{"moe_layers": [0, 1, 2, 3, 4, 5, 6, 7, 8, 9, 10, 11], "init_std_router": 0.0302, "parallel_block": false}
Below are experts of layer 2 (counted from 0) of a mixture-of-experts language model. Rows are named router (the router's row for the expert), gate (a neuron's input weights, with its number), up (a neuron's input weights, with its number) and show model dimensions 0-159. Each number is 128 + 24 x the weight over its row's rms, rounded and kept within 0 to 255.
After each expert's rows: a language model's description of what the expert responds to. This comes from a sample of Wikipedia text that the model never trained on.

# expert 13
router [175 115 126 110 149  85 107 105 107 138 134  99  97 110 137 153 131 103 133  88 129 141 137 135 147 149 103 116 127 123 130  93 101 120 114 152 157 175 146 142  88 163 144 113 153 112 133 147 132 165  72 107 111 134 139  83 150 143 142 159 144 149 107 149 113  96 159  86 131 125  90 161 146 137 124  92 140  93 154 157 111 131 106 155 156 139  79 101 144 111 125  87 148 111 178 131 138  85 123  93 126 108  96 174 136  97 147 109 166 153 118  88 138 150 165 136 154 135 101 143 112 107 115 162 131 125 129 145 113 124 155 120 122 128  98 113 150 104 123 105 117 157 126 141 160 124 118 166  80 152 145 127 127 118 163 171 161 118  91 126]
gate14 [181  97 133 146 126 114 134 149 137 119  94 115 130 144 143 146 126  85 128 162 146 137  65 144 127 148 146  84 123 124  86 168 104 110 128 122 131 153 116  93 109 102 105 147 132 108 129 143  93 151 160 150 132 155 120 100 147 145  53 101 160 155 105 138 125 108 184  94 116 158  85  98 131 167 146  81 147 124 144 109 119 148 127 144 147 175 114 132 110 180 115 153 143 126 175 166 148 129  95 152 149  95 120 159 135 196 134 124 131 118 100 129 145 115 110 145 143 132 142 146 124  89 111 156 166 145 100 108 118 156 147 114 162 145  96 139 147 111 134 103 133 138 119 114 135 119 135 129 106 144 114 117 154 140 132 153 105 106 127 127]
up14 [127 100 138 130 104 108 141 138 150 104  97 129 102 134 164 152 170  93 138 127 188 110 149 155 142 120 119 132 113 152 126 120 113 124 126 171 107 109 101  94 122 134 125 168 142 129 134 151 123 184 197 194  91 104 140 149  64 120  63 117 126 133 145 115 143 110 134  88  96 162  84 103 124 159 148 114 129 133 117 115 164 142 130  89 129 160 142 114 120 120 139 150 145  98 156 129 147  96 117 121 134 134 138 111 110 135 106 108 130 112 126 111 117 115 126 129 117 145 143  99 170 118 112 139 142 111 147 110 198 161 156 134 143 137 100  94 113 121 156 116  93 129 154 128 107 120  98 123 134 170 143 169 150  99 119  99 112 119 129 110]
What it handles: Single capital letters and pieces inside proper names, spaces within Persian or Arabic village names, and words like km, built, politician in geography stubs.

# expert 62
router [144 135 152 157 178 115  93 116 148 136 121 139  99 118 113  99 150 101 125 166 133 173 137 149 115 147  60 129 143 109 130 105 117 101 161  96 155 171 155 120 114 122 107 120  99 122 121 123  75 117 129  99 137 134 116 122 107 142 166 161 138 131 120 129  97 119 133  99  83 161  98 154 140 163 105 118  78  50 124 138 124  98 121 156 191 130  80 106 147 117 114 166 132 107 170 108 156 110 136 126 137 101 132 170 120 132 166 138 124 147 112 104 142 151 105 117 135 120 116 128 123 116 115 163  76 128 114 133  98 143 105 132 114 139 141 132 121  92  94 108 125 150 114 163 142 143 124 164  97 131 112  94 142 137 142 140 143 159 144 153]
gate0 [137 103  86 124 113 149 122 167 119 136 124 111 143 129 165 106  96 140 132 137 121 125 116 116 111 138 125 100 154 193 116 147 132  72 106 123 170 177  86  96 122 124 135 159 122 111 135 156  89 138 120 150 154 153 158 132 110 136 144 136 144 138  91 160 144 128 105 122 141 157  98  95 136 156 149 125 110 149 124 116 156 180 144 139  93 138  38 107 128 140  87 127 132 119 165 124 105 120 146 135 170 111 138 172 168 147 157  96 103 129 110 126 151 129  85 125  71 100 182 129 136 121 139 168 127 142 124 142 100 114 111 154 114 142 117 136  97 117 158 107 119 112 132 107  84 107 115 112 151 114 117 106 116 140 151 127 141 153 116 137]
up0 [124 175 118 153 111 120 103 110 129 149 193  97  94 104 131 110 125 152 162 152 111  87 118 128 143 131 132 136 112 118 168 138 139 104 162 144 138  89 109 187  97 164  75  96 139  95 123 111 157 119 106 136 100  73 103 148 177 121 151 126 162 124 123 105 154 144  95 108 141 156 122 133 110 151 154 176 158 151 123 102 124 125 108 147 156 128 142 153 102 148 157 124 101 118  77  97 154 142 134 133 117 120 152  99 130  84 122 133 141 138 127  78 150 143 149 141 136 125 125 143 143 132 131 150 132 115 121  80 123 104 112 120 118 118  94 178 154 126 100 141 139  97  84 125 152 137 100 120 156 158 149 156 111 162 128 149 139 103 132 102]
What it handles: Numerals and digit pieces, especially years opening list items or sentences and numbers inside tables, such as 1949, 2014, 22,230.

# expert 53
router [130 135 154 155 163 114  94 118 149 129 124 125  89 144 122  98 154 113 130 155 160 160 143 170 116 156  77 132 132 117 121 107 123  85 157 119 136 156 164 111 109 130 105 131 113 100 128 111  90 132 120  93 134 163 115 128 122 127 141 146 145 123 123 122 104 123 131 107  87 165  82 178 139 158 117 137 114  66 114 142 110 102 119 159 200 113  80 105 133 116 116 154 125  97 171 125 158 123 118 127 143  92 132 165 122 141 174 137 125 152 101 117 186 127 120 116 126 115 129 104 120 112 122 174  92 130 128 118 105 140 120 115 124 149 127 129 119  91 105  89 124 147 121 183 157 126 115 157  99 142 122  71 138 117 156 144 161 146 138 160]
gate0 [ 89 138 142 115 131 121 158 120 128 132 155 123 131 125 134  85 145 129  84 109 104  85 130 119 141 186 141 154 164  94 135 129  83 134  94 113 124 113 152 104 160 142 150 131 126 110  94 133  81  82 125 130 128 171 147 142 127 137  75 129 134 163 107 133 112 121 146 153 115 136  98 109 150 139  94 118 151 115 143 134 103 128 149 154 155 172 168 116 146 146 146 144 117 116 153 148 134 128  69  95 114 176  86  83 102 122 135 117 130  94 136 179 144 146 130 136 146 155 110 129  82 117 112 112 114 131 112  99 115  93 134 101 121 114 150 118 176 113 117 154  95 125 122 125 129 161 118 147  77 110 118 157 122 106 109  93 128 102 156 181]
up0 [ 92 117 114 147  88  94 147  98 159 145 123 138  57 148  86  95 115 121 157 129 138  89 124 146 116 131 155 132 147 120 134 138 150  94 139 149  88 132 149 120 160 128 148 156  97 121 119 105 100 127 121 156 103 108 135 137 146 120  98 116 159 128 133 119 158 135 140 131  62 145  92 105 135 110 114 111 135 124  90 155 155 103 136 138 146 148 103 147 142 181 129 165 119 114  97 106 128 110 139 139 161  98  95 148 105 133 137 128 114 134 119 120 172 145 107 178 125  76 157 130 137 112 143 107 118 151 102  65 123 129 115 139 156 125  82 100  96  84 121 169 131 126 139 113 126 108  95 147 133 126 123 103 170 152 149 132  99 168  85 132]
What it handles: Digit tokens in years, counts, coordinates and table figures, such as (2017), 1,229, 50 seats, born 24 February.

# expert 18
router [165 157 136 132 122 120 102 101 119 104 150 112 124 111 116 158 161 116 121 133 115 132 128 116 155 119 114 125 125  75 119  85 101 127 116 138 145 168 124 137 109 156 136 127 174 123 138 138  82 136  72 102  90 124 131  98 129 126 184 153 120 115 107 123 113 108 148 105 102 143  93 144 134 173  98 142  64  93 144 152 147 100 114 147 178 133 120  93 148 140 133 117 127 110 149 142 157  93 147 134 138 119 116 165 158  71 116 137 169 138 126 119 118 188 163 130 172 132 126 101 107 124 108 147 128 124  87 169 103 116 108 161 137  99 112  78 148 117  90 114 102 152 130 152 149 126 132 155 108 157 135 102  96 118 149 157 133 142 112 136]
gate14 [ 96 136 120 174 161 153 108 107 116 175 135 100 143 133 117 127 180 169 131 132 138 166 139 113 126  97 120 124  97 131 126 138 144 150 131 152 144 121 106 168  67 135 114 101 173 154 123 156 126 130 118  81 155  95 166 119 127 127 107 108 116  82 136 112 105 142 103  97 149 137 138 162 158 148  83 135 110 127  76 153 181 111 106  94 177  95 137 137 145 113  96 141 154 123 122 129 125 128 114 145 149 100  96 128  81 114 132 133  96 145 118 113 125 114 140 115 133 157 148 152 105 126 103 137 103 156  59 120 154 133 145 153 152 109 139 108 160 110 103 142 142 159 151 137 102 141 128 126 110 119  98 109 130 165 137  90 110 118  91 106]
up14 [122  85 112 145 108 166 100 105 109 141 122  99 122 157 110 110 146 128 125 158 142  86 119 106 110 102 105 156 154 104 144 115 147 119 105 135 118 134 103 120 134 110 164 130  83 119  89 139 115 155 117 127  71 156 177 138  93 123 161 120 131 160 127 100 187 119 145 104 110 134 180 127 107 113 125 127 127  96 108 128 148  80  98 117 136 127 172 123 160  42 122 115 128 130 131 108  94 107  84 135  95 144  97 116 137 143  92 125 138 156 101 147 122 138 106 124 124 129 138 112 125 147 157 141 120 128 148 176 177 137 128 105 121 113 144 102 157 130 104 151 121 111  84 155  93 128 136 139 144  94 139 149 147 112 123 177 129 130 114  82]
What it handles: Year numbers like 2018 and 1899, closing brackets, hyphens in ranges, and stray CJK byte pieces in Asian names.

# expert 56
router [126  90 126  91 147 122  92 121 104 147 112 118 155 104 123 116 149 112 130 111 140 109 108 149 158 165  85  97 132 104 110 114 144 185 154 184  98 104 123 137 111 127 125 142 137  98 146 180 150 118 118  68 137 108 170 120 112 191 163 124  92 153 114 183 110 117 124 120 136 159 103 130 144 113 124 169 129 132 171 133 131 130 116 134 151 136 121 138 114 125 139 145 124 103 151 107 152 122 136  86 149 119 102 138 144 121 125  96 170 148 128 104 146 132 153 124 150 132 130 106 103  95 118 134 125 188 136 148 118  74 181 130 137 123 145 132 127 108 116  82 115 143 157 122 101 170 116 117  83 158 139 118 175 135 163 124 127 138 117 159]
gate1 [124 117 147 136  95 125  95 149 137 128 139 118 119 125 107 141  87 110  86 135 113 118 124 128 102 145 106 156 142 110 117 102  91 141 118 146 119 109 113 139  89 119 175 141  97 132 100 100  90 177  94  93 183 101 138 105 151 115 147 108 116  96 164 140 132 127 137 103 101 163 138 164 186 117 146 176 114 150 175 137 111 138 135 131 143 125 162 132 121 149 156 139 198 122 161 156 154 125 150  81 134 164 109 133 173 120 149  96 127 142 139 161 113 140 149  97 139 105 121 160 121 120 141 110 156 159 124  96 122 115 144 123 187 141 116 148  86  87 110 149  91  85 134 123 138 139 106 101 148 128 129 105 129 128 115 145 139 139  98 126]
up1 [ 59 130 104 143 125  97 158 102 149 127 141 113 124 122 119 166  73 140 146 111 176 137 127 117 114  73 119 147 120 113  83 114 138 107 111 112 132 125  88 126 118 103 141 167 122 161 129 142 114 138 137 120 138 103 171 135  98 118 180 153 120 137 113 143 150 130 105  96 141 103 157 115 124 119 130 100 113 124 124  97  92  58 145 108 123 130 131 117 174  51 134  87 135 147 110  80  99  95 142 145 107  83 153 145  97 155 128  76  96 144 142 118 104 116  68 151 116 130 121 115 136 133 109 144 104 132 162 123 111 145 112 123  94 128 132 122 104 141 154 137 128 120 124 125 111 105 122 132  99 113 148 106 103 117 101 118 111 163 133 133]
What it handles: Prepositions like of, in, to, for, by, and colons after labels in lists or coordinates, such as Country: Russia.

# expert 23
router [118  85 122 136 167 128 115  94 122 127 132 127 118 195 146 153 159 111 152 105 163 157 120 130 135 116 103 108 158 153 105  95 137 129 106 130 136 186 141 104 126 126 122 121 111 130 116 119 112 186 118 144 105 131 128 119 143 131 125 131 121  83 127 129 101 125  98 112 111 146 101 127 155 149 111 111 125  97 134 141  72 125  91 139 128 121 118 160 125 139 135 153 185 112 146 169 160  98 132  94 106  92  95 151 142  82 112 151 146 159 151 133 132 122 125 153 117 121 132 132 138  98 107 149 107 110 100 201 106 143 130 130 140 160 129 115 105 102  90 113 102 129 117 171 122 141 110 152 142 137 134  80 149 206 152 129 124 100  96 154]
gate14 [129 120 142 103 135  88 160 152 114 161 176 116 136 156 166 145 113  98 163  94 101 115 125 140 154  94 104 126 140 186 145 147 153 148  97 106 150 133 124 118  90  95 101 105 113 111 142 127 133 151 107 150 128 157 114 111 110 141  98 119  84 133 122 171 102 143 127 181 106 140  84 142 114 121 132 122 142 134 138 120 128 156  65 129 131 116 124 135 132 172 164 138 174 155 129 136 150  70 137 149 101 106 159 133 100  88 159 143 144 157 156 125 120  95 120 115 143 111 143 126  93 133 135 134 128 118 127 157 145 104 124 145  98 127  84 134 109 125 129 106 149 134 102 109 149 129 166 156 141 144 113 118 164 206 160 131 112  94 117 131]
up14 [138 143 166 128 145  98  98 128 175 120 126  98 111 141 121  52  91 160  85 130 103 131 129 137 122 115 106 131 123  97 160 103 146  92 107 119 130 133 106 107 104 135 155 130 181 133 123 135  77 159 103 121 152 100 114 121 123 133 117  94 105 121 120 112 165  96 147 135 109 136 132  78 149 151 114 157 159 121 131 131 136 158 189 139 153 120 148  80 116 126 120 130 126 114 137 139  91 147 143 157 109 149  98 154 158 114 156 103 134  82 116 151  96 151 100 135 135 135 151 134 131  79 119 113 119 166 126 142 142  85 117 111  69 114 139 109 146 121 114 155 137  88 134 108 177 128 132 113  99  75 121 153 145 112 131 123 130 163 112 148]
What it handles: Years, country codes, table pipes and narrative verbs in sports and film career text, such as 2018, FRA, Championships, won, recorded.

# expert 9
router [120 144 108 155 139 116 126 114 128 114 164  76  98 130 124 137 110 121 147 111 146 139 166 142 164 115  99 109 166  85  98  78 114 116 104 139 153 146 138 126 157 125 149  84 117 151  94 121 128 163 117 139 123 144 103 131 133 124 147  88 126 175 121 187 127 111 153 101  84  89 146 139 179 135 116  96 137 116 128 136  79 112 134 121 141 110 117 134 165  98 177 148 200 112 106 122 175  94 139  87 107 118 111 136 163 122 167 143 103 148 143 134 149 171 130 130 138 132 116 145 124 117 110 112 128 167 132 167 138 125 149 107 131 156 113 123 137 144 112 178 106 127 157 148  93 171 112 148 120 122 141 122 130 173 124 124  98 132 131 147]
gate2 [ 93 163  97 136 100 149 135 102 135 101 141 111  28 131 171 107 101 103  86 139 123 144 124 134 127 137 123 117  97 119  95 102 166 110 126 130 136 163 109 116 131  98 112 121 135 146  91 142 117 138 118 133 146 157 139 168 111  96 114  95 106 134 147 128 126 154 188  64  95 149 129 113 182 137 104 108 117 112 131 130 143  88 133 133 135 156 157 108 152 137 165 126 131 119 129 124 153 111 121 145 128 100 140 132 185 126 134 113 130 166 125 122 176 128 113 138  96 120 110 132  99 127 139 109 145  60 114 131 142 137 130 145 136 188 127 119 154 154 128 152 137  96  98 155 139 125 124 126 117 128 146 147 149 140 133 108  89 170 148 136]
up2 [105 160 152 161 128 138 163 139 166 113 118 137 134 145 126 154 108 160 124 123 117 131 111 143 154 124 112 105 122  94  87 133 110 138 116 168 127 121  99  96 155 129 167  92 133 161 111 127 127 159 117 161 139 137 120 139 105  96 107 118 127 157 129 164  94  92 150 149 134 142 131 175 179 129 141 129 107 103 118 102  68 121 118 151 131 206 172 128 159 107 159 127 164 147 137 100 153 115 136 127 125 132 158 109 135 135 149 142 102 143 129 133 127 118 110 112 147 119 119 149 142 130 193 136 109  80 154 119 111 129 137 115 123 121  96 119 128 121 135 175 121  65 141 128 116 185 132 163  78 132 146  92 152 154 134 135  78 149 114 119]
What it handles: Words about songs, albums, films and television in arts articles, such as film, album, composed, vocals, chart, episode.

# expert 10
router [139 133 116 133 170  93  91  81 115 108 140 110 143 149 149 146 167 104 138 101 141 137 147 127 128  88 132 121 129 126 109 112 129 110 131 148 147 157 136 105 120 184 127 118 130 109 134 124 121 171  95 100  61 142 120  90 134 134 127 158 125  89  98 126  99 110 112  94 114 170  87 128 143 152 103 138  99 100 150 134 119 108  96 182 159 137 131 123 143 120 127 106 137 117 177 149 144 111 129  99 118 111 126 154 124 107 108 165 137 135 134 119 130 135 138 116 170 142 119 151 124  89  88 120 146 127 108 201  84 126 125 131 122 103 139  96 149 126  92 119 110 115 137 130 122 140 108 105 103 127 169 105 113 137 161 130 165 108  42 149]
gate0 [132 110 154 149 122 111 142 105  86 103 104 158 159 158 126 117 168  79 105 151 121 121 139 108 103 137 113 123 165 133 131 130 106 104  67 132 114 140 166  94 121 147 114 161 117 112 119 131 158 147 158 112 153 133 109 124 133 149 181 176 156 127  86 194 109 123 118 134 133 180 113 103  78 138  89 117 127 121 132  90 123 155 125 141 121 153 146  91 178 111 121 148 114 166 171 140 152 104 112 101 103 160 161 124  89 159 115 138 147 131 111 130 109 116 104 128 173 160 116 121  97 140 127 135 125 154 138 149  94 134 123 135  94 192 107 151  91 127 112  98 144 110 135 109 126 137 145 136 131 134  93 149 131 126 144 144 133 150 156 130]
up0 [120 153 137 102 132 167 155 126 165  66 157 115 137 154 128 123 135 145 151 119 156 138 100 132 139 122 153 138 112 126 143 110 159 107 106  92 149 135 149 135 128  79 129 103 153 126 104  95 107 130 135 128 118 146 110 100 114 147 126 123 120 124 138 150  94 121 149 141 129 123 145 176 135 111 113 138 127  97 139 129 109 130 163  88 136  74 117 110 130 113 144 107 113 105 152 125  96 115  69 118 138 162  66 118 131 163 148 145 107 148 140  95 161 170 121 143 127  94 187  89 125 140 119 193 105 174 137 135 119  85  60 130  92 134 113 136 146 127 116 113 105 155  85 132 107 136 118 119 143  97 108  99 107  97  83 128 127 117 137 125]
What it handles: Hyphens and en dashes between numbers in sports scores and date ranges, plus table bars and slashes, such as 1–0, 2–1, |.

# expert 63
router [112 123 104 132 112 133 114  94 104  96 113 150 131 112 168 127 150 121 140  73 131 140 105 128 130 177 130  93 154  94 131 113 112 168 160 211 150 126 112 120 115 119 121 134 124 125 134 108 165 173 116  82  75 126 180 109 157 165 159 122 126 144 110 132 134 113 133 106  96 126 123 126 134 138  98 172 126 126 131 144 116 137 120 141 142 143 131 125 107 108 148 115 115  98 124 111 127 130 114 116 153 128  94 138 130 118 137 101 128 138 156 133 151 128 127 140 133 162 121 114  91 130 126 151  95 197 143 123  76  79 148 107 123 148 180 111 130 107 143 132 102 131 142 112  71 134 114 131 103 187 126 109 192 125 129 137  93 134  96 124]
gate0 [135 119  94 142 126 153  88 148 144 131 141 133 113  92 127 161 139 126 130 112 196  94 131 141 120 142 132 131 154 122 109 171 144  97 108 131  82 103 119  93 158 146 167 103 112 124 132 105 133 146 145  97 173 138 118 147 146 133 130 103 146 183 143 101 130 112 150  97  96 110 158 139 149 150  88 127 128 121  87 115 103 134 118 159 137 112 130 122 148 108 115 144 135 120 139 144 142 170 125 116 107 141 117 127 150 180 153 114  95 139 176 113 126 105 180 152 182 109 147 118 129 158 131 146 111 119 159 150  99 137 130  95 203 161 120 131 146 152 156 140  66 113 156 123 102 161 103 129 168 133 116 143 124 101 127 123 129 171 127 142]
up0 [106 166 135 116  71  78 156 158 164 136 126  77 168 103 116 131 158 127 142 137 130  83 176 165 139  98 115 145 174 102 149 100 111 117 121 124 121 157 102 121 147 152 134 139 183 124  82 124  97 137 137  99 121 155  91 143 123 100 130 130  94 123 140 125 128 108 135 135 112 150 105 158 127 134  88  94 149 121 144 103 127 147 122 127 144 154 160 115 159  95 142 137 131 113  89 165 164  89 156 112 169 132 159 112 153 125  98 136 164 104 127 110  97 146 176 128 130 109 123 134 120  97 105  81 133 140 163 111 109 118 110 132 140  92 140 166 152 121 107 183 114 104 119 132 141 118 137 115 105 113 161 129  97 149 121 112 127 149 103 137]
What it handles: Prepositions like of, in, to, on, for, by, usually after a verb or noun and before the, a, or his.

# expert 6
router [165 124 126 135 159 109 124 100  97 114 136 140 127 121 140 172 164 119 135 126 121 121 129 123 126 114 115 119 133 143 145 111 157 107  95 155 112 173 144 113  79 142 188 123 127 134 119 126 119 174 111  97 139 150 169 119 129 135 174 138 136 113 116 149 117 100 136 105 112 124  69 122 118 132 121 118 129  69 134 151 106 134 113 127 120 130 127 141 140 129 144 133 124 143 186 192 139  85 158 111 117 104 122 147 129  83 114 156 128 129 114 107 144 135 142 170 131 156 103 131 120 110 109 148 118 106 135 222  59 137 124 142 133  98  96 126 123 122  75  99 111 120 120 127  91 124 143 106 142 133 132  96 145 139 143 183 114 131 106 164]
gate0 [185 135 148 114 143 112 169 105 135 100 116 119  87 139 139 116 158 129 142 118 112 111 142  87 147 131 115 151 168 139 135 102 121 159 147 123 128 134 130  99 104 101 130  87 131 121 135 111 150  99 115 110  89 106 112 110 158 138  95 127 129  97 142 101 109 135 171 139  80 130 129 115 126 113 172 129 153  90 125 109 115 140 124 135 134 137 133 127 167 153 131  87 136 135 146 136 153  79 144  73 107 102 109 157 118  50 140 134 122 126 158 107 113 113  88 110 132 150 194 109 150 105 127 123 106 107 108 182 121 106 102 117 137 114 174  94 150  91  94 139 117 164 116 140 122 138 140 145  76 111 133 171 143 110 160 106 119 115 114 138]
up0 [126 109 130 107  94 129 128 127 105 139 151 176 137 146 133 104 131 140 101  99 110 122 148 123 136 115  75 174 125 118 176 166 146 137 116 140 121 136 143 108 133 178  79 115 137 115 139 106 136 151 115 155  95 104 102 137 139  92 142 144 134  73 106 104 121 131 154 111 113 134 143 110 109 111 153 156 137  99 116 128 141  93 101 119 104  86 142  93 151 109 123 134 136 130 133  93 158 117 128 112 119 138 138 114  97 160 123 152 103 125 130 142 117  80 117 120 110 131 133 136  94  80  96 102 162 119 110 190 148  92 147 153 153 114 144  94 152 113 101 168 182 171 113 168 104 141 123 122 141  89 105 122 143 175 124 107 117 100 158  77]
What it handles: Single capital letters, country and position codes, and abbreviations inside tables and semicolon-separated results lists, such as USA, FRA, MF, Ret.

# expert 60
router [154 107  99 168 139 112  96 123  99 107 177 101 144 124 111 145 148 115 120 129 121 117 127 153 134  98 128 126 157  87 132  98  64 164 130 115 151 135 141 112 115 128 120 137 154 104 156 142  81 121  75 115  87 149 183 109 117 129 172 154 108 100  74 132 121 110 134 100 135 110 121 127 135 180 107 116 145  92 140 151 146  83  99 167 155 126 129 146 170 142 165 112 160 133 173 144 165 122 125  79  94 114 144 135 120 116 101 165 177 108 139 148 108 125 173 150 131 118 106 141 122 124 126 143 136 115 139 171 107 111 151 159 111  98 126 118 131 163 120 131 127 125 136 139 123 131 121 153 141 111 143  88 105 144 100 128 146 142 149 166]
gate0 [198 133 132 129 105 145 107 142 166 117 146 108 109 104 170 130  96 153  97 129  70 105 127 151 142 120 132 108 145  92 167 146 116 154 116 131 115 140 108 106 154 132 106 128 129 115 101 135 169 108 111 194 128 171  97 127 133 157 107  75 138 153 112 156  95 134 179 121 137 119 126 111 154 127 113 146 153  96 134 156 164 175 124 164 150 118 111 140  92 117 141 130 110  85 151 157 116 113 146 144 127 137 118 123 132 143 102 140 125 129 134 145 149 150 159 117  79  99 178 185 118 144 155 159 130 116 140  75 115 123 135 151 150 118 112 127 119 137 133 141 126 132 122 138 103 145  93 147 135 150  90 153 161 108 135 137 133  87  98 162]
up0 [143 131 152  91 117 114 139 172  65 141 124  84 142 105 154 123  94 141 149 132 125 123 128 114 153 127 146 103  92 125 145 190 125 118 159 132 108 154 116 170  87  94 140 117 152 147  80 138 115 158 154 129 111  99 106 129 168 132 152 163 149 132 114 132 152  85 138 118 144 109 136 126 121 166 149 136 147 145 112  83 132 116 156  94 116  77 120 118 112 157  94 176  99 113  94 134 114 107 151 101 147 139 120 152 115 106 159 160 100 129 110 129 135 116  79 132 147 198 131 135 121 134 132 143 145 117  72  82 106  86 136 111 125  90 112 134 140 150 143 138 107 137 121 131 142 139 161 151 120 110 129 141 135 128  93 130 163 144 110 153]
What it handles: Inner vowel-ending syllables in foreign or technical words, such as é in Société, to, do, la, ipa, plus Thai bytes.

# expert 49
router [154 141 123 145 120 112  86 109 120 135 158 123 140 122 106 176 151 110 136 112 118 130 126 146 119 116 127 143 154  77 157  87 106 143 134 132 173 119 131 120 106 143 144 114 147  96 171 107  96 104  91 118  95 136 196 100 112 149 188 160 126 112  99 120 111 102 154 112 153 121 130 186 122 140  90 117 139  94 177 154 156 102 114 152 148 144 110 148 117 155 195 120 149 106 165 142 132 130 120 107  52  88 106 150 123 118 117 145 139 142  91 142 105 138 163 152 134 139 108 158 156 144  99 125 147 159 114 150 119 120 129 162 114 113 126 113 146 143 122 126 130 131 142 127 107 105 136 140 133 128 180  87 133 117 114 120 135 127 115 161]
gate0 [131 170 126  97 150 160 117  79 123 181 150 164 125  82  94 140  97 138 126 129 146  76 137 152 136 115 106 119 134 110 155 121 150 105 129 105 129 122 111 139  94 126 146 129  57  95 110 175 164 138 108 127 105 141 132 106 196 126 159 145 138 156  96 136 122 100 123  94  95 137 134 143 120 117 130 125 110 111 132  72 175 121 107  87 143 144 109 173 135 157 122 109 128  81 175 110 156 115 114 110 136 152 125 137 123 135 137 187 125  90 146 143 127 125 149 100 137 139 174 133 143 122 135 114 112 130 114 150 112 129 152 126 117 104  76 127 111 149 129  99 124 142 128  94 109 134 148 112  95 145 148 143 141 127 143 136 169 129  93 151]
up0 [139 134 104 152 111 144 130 140  98 101 137 121 156 110 164 144 148 113 154 145 122 135 145 137 137 119 169 106 121 181 164 187 143 158 145 131 135 154  75 115 166  95 147 127 121 140 129 179 126 119 129 112 145 157 123 157 162 139 114 129 120 162 144 156  92 112  80 122 138 116 152 141 107 126 120 131 185 138 154 112 155  93  70 140 138 159 146 102 109 147 123 138 125 137 160 126 123 166 127 125 137 145 167  90 138 135 163 124 121 155 109 127 135  92 151 153 110  84 150 187 114 150 134 147  99 123 176 133 121 124 124 129 143 129 120 119 118 139 145 116  86 109  97 100 172 130 110 118 134 151  84 125 140 138 106 118 151  89  97 187]
What it handles: Two-letter pieces ending in o or a inside names and words, like fo in rufous, to, do, ho, go; also the word and.

# expert 1
router [155 143 116 132 125 103 105  95 106  94 175  78 130 126 127 129 102 114 166 129 137 149 181 161 134 152  92 109 139  90 111  95  98 136 111 142 163 152 109 107 142 134 129 109 144 153 113  88 129 132 106 135 131 121 144 106 132 171 138 119 147 180 103 138 136 107 125 112 105  90 138 163 183 145  92 117 137  93 120 145  78 128 127 154 133 150 105 121 153 120 140 122 146  80 107 124 131  85 110  83  81  86 140 160 147 131 148 146 114 163 142 117 163 169 119 145 161 157 103 151 100 124 119 133 114 162 139 127 124  94 139 112  92 114 149 141 146 141 117 156  77 122 136 154  95 145 103 153 141 120 173 124 151 132 166 123 144 130 145 149]
gate0 [108 110 128 111 160 119 117  88 113 106 114 101 134  97 134 126 115 118 156 159 129 155 162 116 140 146 123 126 131 169 192 103 186 101 107 176 144 178 111  80 127 105 150 100 119 135 171  95 132 132 123 143 123 117 118 129 141 116 121 126  95 133 128 150 133 179  89 162 134 135 152 164 158 113 106 122 116 139 117 138 149 127 143 177 109 143  89  86 140 138 150 119 118 114 120 152  72 110 114 160  91 124 162 129 145 120 136 111  89 101 129 110 156 124  91 115 109 120 133 137 192  88 128 100 120 128 116 127 139 149 154  89  54 121 148 160 121 155 120 145 107 130 113 150 108 107 142 158 134 110 144 125 138 129 133 100 126 120  89 128]
up0 [131 135 112 100 166 188  96 114 159 121 109 122 141 158 135 166 133 150  92 125  92 102 133 139 144  92 130 130 156 151  90 158 108  84 135 117 124 104 171 123  84 134 128 186 124  88  82 151 127 131 105  93 121 142 130 104 115 131 104 121 117  87 140 121 120 126 131 117 105 165 110 113 115 139 127 135 109 124 141 100 141 132  86 120 131 109 129 140 103 144 103 111 143 100 183 150 158 141 136 106 114 196 109 113 113 148 166  87 134 133  93 129 135  88 113 124 124 127 102 171 128 120 125  91 113  96 131 117 158 142  83 112 142 107 140 115  93 156 150  81 110 101 149 119 156 128 110 104 158 155  94 128 119 163 136 137 139 121  94 162]
What it handles: Verb particles like up, out, down, back after verbs, plus past participles and song/album words in music articles, e.g. shows up, released.

# expert 34
router [180 165 120 118 132  74  97 114 129  90 150 139  81 141 109 122 138 117 141 125 117 128 122 160 110 134 111 110 109 110 133 106 126 108 165 142 156 167 164 118 104 141 152 131 146  86 137 122 141 132 101 123 100 142 118 120 178 127 141 150 151 117 119 183  95 113 122  88  93 151 103 123 129 188 108  73 110 105 145 145 127 106 113 190 147 158  73 109 115 130 128 113 133 141 154 116 159 110 135 106 116 109 142 165 132 130 147 115 137 127 118 115 147 148 129 137 153 109 107 103 118 108 117 167  99 128 138 150  81 118 141 124 115 120 127 131 113 125  97 104 132 158 142 171 119 115  97 124  76 138 145 117 113 155 175 145 148 155  93 190]
gate0 [145 156 123 161 146 112 140  70 127 136 144 116 119 119 114 116 144 128 132 113 128 143 169 143 104 123  86  98 103 132 140  80 120 137 104 118  76 155 126  83 156  88  96 137 124 149 160 136 131  80 162  99  84 133 119 109 110 160 140 132 154 172 131  69 120 133  93 121  74 110 103 157 130 101 134 119  84 144 180 145 125 134 120 167 139 128 140 116 135  97 180  82 140 139 102  95 130 107 128 106 116 121 165 113 130 116 115 175 122 134 122 134  96 186 108 107 156 142 118 111 102 156 112  90 126 133 137 129 137 149 126 140 129 102 127  97 149 125 109 134 126 125 150 142 133 156 141 126  88 106 171 140 133 127 143 129 152 109 179 132]
up0 [107 105  92 145 143 118 121 146 117 110 138 163 115 123 140  94 127  94 161 107 144  75 138 113 107 141 105 142 169 133 171 106 136  88  94 135 113 116 105 133 105  92 122 145 125 111  88  79 116 135 136 148 123  87 123 122 113 122 118 165 113 133 136 121 135 128 102 131 159 105 121 137  99 149 120 191 120 111 171 134 151 140 129 145 151 134  81 112 114 135 139 167 160 127 126 147 112 142 142 144 155  90 164 129 163 128 125 150 110 107  90 121  84  93  94 137 133  81 133 110 116 150 112 153 123 135 158 161 112 138 147 113 104 102 102 151 127 143 165  80 141 113  95 133 130 103 172 160 181 169 154 134 121 126 136 178 150 113 121 176]
What it handles: Numbers in stats tables, scores and dates, often inside larger figures, plus broken bytes of Indic script, such as 11, 25, 6–1, 4,143.